Weights of a small mixture-of-experts language model, trained from scratch on English Wikipedia: 128 SwiGLU neurons an expert.
Below are experts of layer 4 (counted from 0) of a mixture-of-experts language model. Rows are named router (the router's row for the expert), gate (a neuron's input weights, with its number), up (a neuron's input weights, with its number), down (a neuron's output weights, with its number) and show model dimensions 0-63. Each number is 50 + 10 x the weight over its row's rms, rounded and kept within 0 to 99.
After each expert's rows: "mostly gets" lists some tokens that are sent to it at least half of the time. This comes from a sample of Wikipedia text that the model never trained on.

# expert 8
router:48 44 45 28 38 51 48 50 53 54 45 50 63 75 61 29 42 66 32 62 62 65 42 49 45 55 39 52 53 54 58 54 44 58 56 43 40 42 39 50 52 54 66 51 55 61 39 55 71 42 45 57 55 63 48 59 37 50 42 43 42 41 33 36
gate0:36 56 69 35 50 41 53 52 43 53 38 56 47 53 43 44 49 47 42 45 43 64 48 52 49 43 48 54 44 55 45 48 62 24 57 34 45 45 39 55 47 71 63 58 55 58 39 57 26 39 63 58 65 59 40 37 62 36 52 66 65 53 58 31
up0:40 62 54 63 39 33 60 46 53 47 57 58 59 48 56 44 46 53 48 42 64 56 49 45 58 42 35 54 58 51 64 49 38 47 47 42 61 44 39 49 63 46 57 50 45 35 64 48 53 59 68 64 47 76 36 54 49 45 47 54 50 56 49 31
down0:47 29 58 58 35 51 50 43 65 31 50 56 45 65 64 49 47 58 29 54 60 41 38 50 47 46 42 55 37 44 51 63 58 36 45 31 54 46 37 40 39 35 33 41 70 62 44 26 47 45 49 48 27 50 42 52 66 41 51 41 49 51 51 56
mostly gets: ".\n\n", "\n\n", "==", "==\n", ")\n\n", " |\n\n"

# expert 39
router:38 55 45 28 53 39 61 51 42 60 52 45 68 64 50 61 62 46 66 50 73 48 49 52 67 59 42 47 45 54 56 60 45 36 44 47 62 39 48 56 47 60 36 35 34 47 42 51 45 44 57 51 48 64 43 47 41 46 50 41 60 56 48 37
gate0:32 56 55 61 56 43 50 29 54 70 47 67 60 52 43 44 53 60 50 48 66 70 32 54 50 55 57 42 50 65 43 57 48 56 59 40 65 45 50 50 37 41 61 40 45 56 55 60 51 43 47 43 56 44 27 39 55 51 49 36 48 54 42 45
up0:39 56 51 41 72 56 39 34 64 55 41 76 47 45 47 58 47 54 61 63 62 67 37 54 55 53 53 43 51 70 27 60 41 53 54 52 56 52 47 48 39 46 44 52 49 45 59 56 36 55 47 47 60 53 26 48 58 38 46 37 58 51 46 46
down0:44 70 67 53 55 52 54 48 41 30 63 51 38 43 44 32 59 53 39 62 48 58 37 67 58 48 44 45 47 37 42 53 48 50 63 60 53 41 52 62 47 49 43 42 66 51 65 28 55 47 50 67 53 69 58 50 47 44 51 46 56 63 50 57
mostly gets: ".", " –", " —", ").", " .", " +"

# expert 19
router:49 25 46 44 43 74 50 51 36 58 66 47 58 39 27 34 55 45 55 51 36 42 64 58 54 50 39 50 53 64 53 46 53 45 56 37 53 53 50 42 54 44 50 44 55 46 41 61 53 45 64 61 50 44 72 65 46 56 31 42 53 49 39 57
gate0:48 52 54 43 42 42 42 52 44 61 50 47 46 35 55 51 51 39 49 60 60 41 81 62 56 48 38 28 39 53 64 49 48 68 62 62 46 44 51 50 28 27 51 42 56 62 52 67 48 44 44 50 37 40 43 45 58 58 61 53 30 72 66 56
up0:53 30 49 47 46 58 53 49 44 57 53 51 50 41 43 37 57 43 52 69 41 56 60 70 48 50 51 52 33 45 57 41 65 75 54 59 49 49 48 59 45 30 44 50 32 55 53 52 56 39 44 38 47 50 34 45 55 63 49 52 29 66 67 64
down0:17 58 51 47 65 62 52 59 40 51 59 56 75 49 56 45 44 52 40 43 61 42 61 62 53 38 58 49 53 61 32 59 40 52 64 55 61 65 55 42 67 42 49 45 49 57 51 60 48 50 42 42 57 61 57 44 77 29 42 43 57 68 54 36
mostly gets: " in", " at", "In", " In", " during", " for"

# expert 3
router:37 44 27 34 43 73 49 52 50 45 70 47 62 62 31 40 45 75 46 50 39 60 53 56 58 47 38 53 64 53 58 46 37 60 63 52 55 44 46 50 49 54 48 42 54 46 46 37 53 70 46 57 46 49 57 62 39 54 62 47 59 59 37 40
gate4:55 47 40 48 56 38 53 71 65 51 71 59 47 54 42 55 52 55 58 45 64 69 51 51 53 51 47 43 51 42 50 49 41 55 48 66 38 36 43 24 43 61 45 57 44 59 67 39 61 43 40 67 26 59 49 59 53 49 49 35 47 62 32 56
up4:47 53 58 63 53 42 50 71 48 46 42 59 48 67 32 63 33 61 54 43 55 36 50 39 38 55 49 55 46 44 52 29 35 46 43 60 49 57 47 49 27 55 54 48 48 49 43 61 55 63 47 51 65 50 37 46 31 52 52 45 37 53 32 67
down4:52 42 61 59 49 51 70 42 53 50 65 41 61 53 52 44 43 40 46 56 56 50 57 47 51 49 38 56 46 38 44 47 61 59 53 29 50 59 44 42 45 48 59 51 53 47 44 36 30 61 38 38 45 34 55 44 43 52 44 38 62 63 44 46
mostly gets: " km", "°N", "′", " ·", " mi", " ENG"

# expert 33
router:50 40 45 59 40 42 62 53 29 46 62 39 57 68 47 51 46 54 51 54 52 54 70 62 64 37 43 56 53 53 53 50 43 62 79 40 47 37 44 42 60 59 53 42 68 51 47 49 49 38 36 76 37 45 39 51 31 50 60 34 49 56 36 45
gate4:61 68 59 53 59 54 53 44 64 56 47 48 49 59 40 59 64 68 72 47 47 62 32 67 58 49 51 62 57 43 48 47 38 41 61 60 46 36 53 41 68 53 54 33 48 28 58 50 59 29 55 60 37 46 39 39 43 45 52 44 56 55 61 68
up4:41 52 47 58 48 45 37 56 38 44 49 47 52 49 37 59 35 40 54 35 69 36 62 40 53 65 54 66 55 39 52 53 27 46 59 53 45 31 48 52 69 54 77 50 52 37 45 49 46 52 63 55 44 31 41 52 44 62 58 30 73 48 46 59
down4:44 58 41 46 25 49 39 49 55 60 49 52 65 57 56 48 47 61 43 47 38 13 56 39 48 63 54 46 57 48 68 47 42 32 38 51 48 58 49 51 47 61 55 56 44 62 63 34 50 54 41 34 44 58 50 52 64 55 49 61 67 61 56 46
mostly gets: "3", "5", "2", "6", "0", "1"

# expert 2
router:49 51 44 36 38 44 41 40 54 55 67 44 53 55 43 36 57 62 47 45 60 56 49 51 52 56 44 52 59 61 48 47 32 56 48 52 59 41 50 56 54 68 54 53 40 56 46 57 50 46 43 68 52 50 65 60 30 56 47 45 52 59 53 38
gate0:33 54 61 48 53 40 41 56 33 64 52 51 62 53 77 47 70 72 64 44 63 66 60 63 41 66 50 45 39 56 43 50 48 52 49 40 63 41 70 35 40 41 51 44 39 48 40 52 46 60 55 51 60 39 43 46 55 46 33 50 59 64 55 44
up0:45 56 59 52 63 63 63 62 51 43 42 46 45 36 56 55 35 59 44 41 45 56 48 33 63 38 54 53 46 65 44 55 56 57 45 70 58 67 50 56 66 56 46 36 58 50 37 35 24 38 50 45 50 41 52 61 55 41 37 54 34 27 52 55
down0:44 53 44 49 43 39 47 60 49 53 35 47 50 67 35 55 43 34 54 37 64 46 41 46 42 72 51 57 45 48 62 51 52 37 55 51 49 60 54 56 39 52 38 35 50 56 51 65 51 41 41 31 47 65 54 40 33 48 40 71 49 27 36 66
mostly gets: " part", " President", " round", " member", " District", " War"

# expert 26
router:46 58 56 44 44 53 46 48 41 67 39 38 50 58 54 30 40 57 61 43 51 43 71 52 39 60 58 59 58 72 45 52 48 54 56 52 43 52 22 58 45 64 52 41 52 41 48 63 42 60 60 62 72 60 56 45 29 30 53 56 55 57 58 26
gate0:26 56 52 49 68 50 56 33 52 53 41 62 40 54 23 60 49 38 62 39 57 50 52 41 55 79 48 67 45 50 51 41 43 44 38 48 51 61 51 61 50 73 79 34 52 42 60 57 39 45 28 54 59 52 34 47 58 45 54 49 51 50 36 34
up0:24 70 41 55 71 42 71 33 69 64 56 55 39 48 40 46 43 56 59 34 52 63 53 48 68 42 60 69 56 49 48 48 61 43 62 53 54 58 49 53 47 55 60 38 59 36 58 57 38 44 39 63 55 58 65 38 43 40 46 38 57 36 48 45
down0:50 55 59 29 46 52 44 48 47 52 47 60 54 50 43 35 62 32 61 60 56 43 32 81 38 55 39 57 58 45 37 68 36 48 39 43 48 62 44 58 53 42 60 42 46 35 74 42 43 48 59 50 49 53 48 45 44 30 53 48 59 55 64 48
mostly gets: " New", " West", " North", " O", " South", " San"

# expert 30
router:35 62 54 44 34 55 54 57 55 51 50 36 52 60 41 44 40 62 59 33 53 50 61 56 43 47 47 55 56 51 51 46 48 56 48 56 37 42 40 51 34 49 45 46 49 36 47 78 55 58 57 58 43 60 40 43 46 43 45 66 48 46 49 49
gate0:45 48 47 61 39 51 56 58 53 31 62 64 62 38 49 50 69 59 63 50 37 58 55 46 72 57 42 61 42 50 45 32 22 53 49 60 50 47 44 57 53 42 48 43 59 25 46 58 38 58 61 52 42 61 43 45 41 58 70 44 73 38 56 48
up0:49 39 43 72 43 33 59 39 34 53 31 42 39 52 47 59 43 35 59 57 48 48 56 40 42 46 49 46 59 51 56 57 51 45 46 48 58 42 45 51 47 47 60 49 39 49 55 54 64 52 40 38 43 55 46 49 49 60 53 38 51 60 56 45
down0:64 46 32 63 68 48 42 55 46 51 50 62 49 55 55 48 58 60 47 61 44 50 58 67 59 40 44 46 56 57 47 60 57 47 56 61 43 49 52 34 58 46 51 31 56 45 57 56 46 41 50 64 31 43 55 54 58 57 45 56 41 47 53 36
mostly gets: " University", " Air", " School", " Bank", " Academy", " Society"

# expert 4
router:39 55 36 40 43 44 55 51 54 61 53 36 56 56 36 42 51 34 44 46 43 61 56 66 61 52 48 57 40 48 54 46 39 51 52 63 40 45 47 45 52 51 50 56 44 53 54 44 46 55 64 63 44 36 45 57 51 45 53 62 40 50 60 63
gate0:41 53 57 78 41 57 33 48 65 58 71 33 61 60 66 53 65 42 54 60 61 58 59 46 50 62 62 62 60 57 55 64 57 64 54 52 35 44 60 63 40 43 39 44 44 64 54 54 75 30 57 54 61 27 58 56 54 48 51 50 38 58 55 59
up0:61 48 32 49 46 48 46 61 55 46 42 44 40 48 30 55 33 62 43 43 40 36 42 61 48 57 41 52 47 44 53 39 58 27 53 43 53 47 41 54 57 50 52 56 48 47 30 36 33 60 37 51 54 63 60 46 50 43 31 33 57 55 50 54
down0:49 51 61 57 62 46 57 51 42 33 47 53 32 55 57 32 59 41 46 63 52 49 58 55 63 63 41 63 46 53 48 46 54 53 56 47 43 45 49 46 38 48 46 56 33 52 48 46 48 49 59 62 52 67 65 70 62 48 47 44 43 48 42 34
mostly gets: " film", " team", " station", " school", " family", " album"

# expert 37
router:46 50 38 39 43 54 61 29 47 51 63 57 69 51 49 46 62 53 29 61 59 51 56 57 65 51 38 57 55 39 56 49 43 62 68 65 61 22 49 57 55 48 48 39 56 40 46 43 37 56 45 62 62 45 60 59 26 43 65 54 57 39 57 51
gate4:56 47 58 37 38 45 53 55 46 35 60 59 57 35 51 42 49 45 54 42 45 48 54 64 51 42 39 51 63 42 42 59 24 33 50 37 57 41 55 47 61 39 47 56 53 70 61 61 46 45 56 56 60 44 45 49 47 52 46 55 52 37 69 51
up4:49 51 33 62 74 43 55 43 45 65 37 26 37 59 35 57 39 45 56 74 53 40 52 43 51 66 70 55 53 38 58 55 45 64 46 66 55 53 47 51 41 61 49 51 41 48 52 55 55 64 53 60 43 33 51 44 50 36 54 45 45 57 39 39
down4:41 56 56 53 34 32 51 72 33 63 61 58 59 48 70 46 56 61 59 62 50 44 47 59 53 48 42 44 52 48 38 45 61 58 44 54 59 58 65 56 60 48 50 46 50 55 51 46 46 62 66 57 54 51 43 49 50 45 49 56 53 54 47 43
mostly gets: "',", " ft", "×", " ×", " Larry"

# expert 1
router:46 55 41 61 31 56 45 54 41 47 62 59 65 56 53 58 58 43 59 33 41 62 50 56 47 49 58 42 39 36 48 52 31 50 62 52 39 51 45 43 41 56 48 42 66 35 30 45 45 32 42 70 52 46 48 52 49 52 30 45 49 55 36 44
gate0:49 41 53 46 50 73 56 55 43 42 59 72 62 56 48 45 48 47 31 56 26 47 54 60 75 50 40 64 54 51 78 58 34 53 25 32 59 42 56 37 57 49 52 33 57 45 65 49 50 47 34 46 76 45 46 42 47 59 44 34 56 48 39 51
up0:53 54 50 61 59 51 44 57 45 34 56 49 24 63 45 63 51 54 44 61 26 62 45 53 62 42 35 72 61 47 76 67 47 54 52 37 32 40 52 50 63 51 49 43 65 42 56 31 58 51 42 24 60 49 47 54 37 55 29 47 55 30 26 50
down0:43 58 39 60 27 50 29 49 67 70 87 45 62 53 41 45 59 52 54 54 50 47 57 53 49 68 50 61 55 61 44 49 51 45 44 40 45 49 49 65 53 37 68 47 48 64 57 47 57 46 55 45 38 34 61 31 47 50 44 49 32 46 37 60
mostly gets: " life", " years", " people", " games", " history", " services"

# expert 10
router:44 37 41 39 33 51 62 50 46 56 50 64 67 57 43 37 68 44 54 49 46 56 50 57 53 59 44 37 42 68 49 31 26 55 56 54 36 47 40 50 54 49 47 44 64 55 44 53 45 28 42 55 62 69 69 72 37 38 53 60 52 52 45 36
gate4:50 53 69 58 45 51 45 79 62 29 63 52 51 59 42 45 41 51 60 43 51 50 49 59 53 82 61 56 39 60 67 50 45 45 51 50 57 55 53 52 57 66 44 37 49 46 48 53 52 37 52 47 53 54 46 43 64 72 56 64 62 44 51 25
up4:39 67 43 47 63 46 46 38 45 53 33 65 49 49 58 47 43 44 49 55 36 51 56 50 44 51 62 50 53 37 52 46 56 43 44 53 47 43 53 44 44 44 33 59 48 48 52 42 61 34 47 41 22 26 34 50 59 58 48 32 49 44 55 50
down4:52 59 57 35 55 49 45 69 49 48 32 49 49 51 47 56 56 47 35 52 49 37 40 61 41 59 54 55 64 60 47 65 60 57 27 58 53 48 49 34 50 40 47 57 65 61 61 56 54 32 49 49 53 59 61 59 33 53 39 36 42 44 51 63
mostly gets: "–", "+", " Mike", "-year", "–present", " New"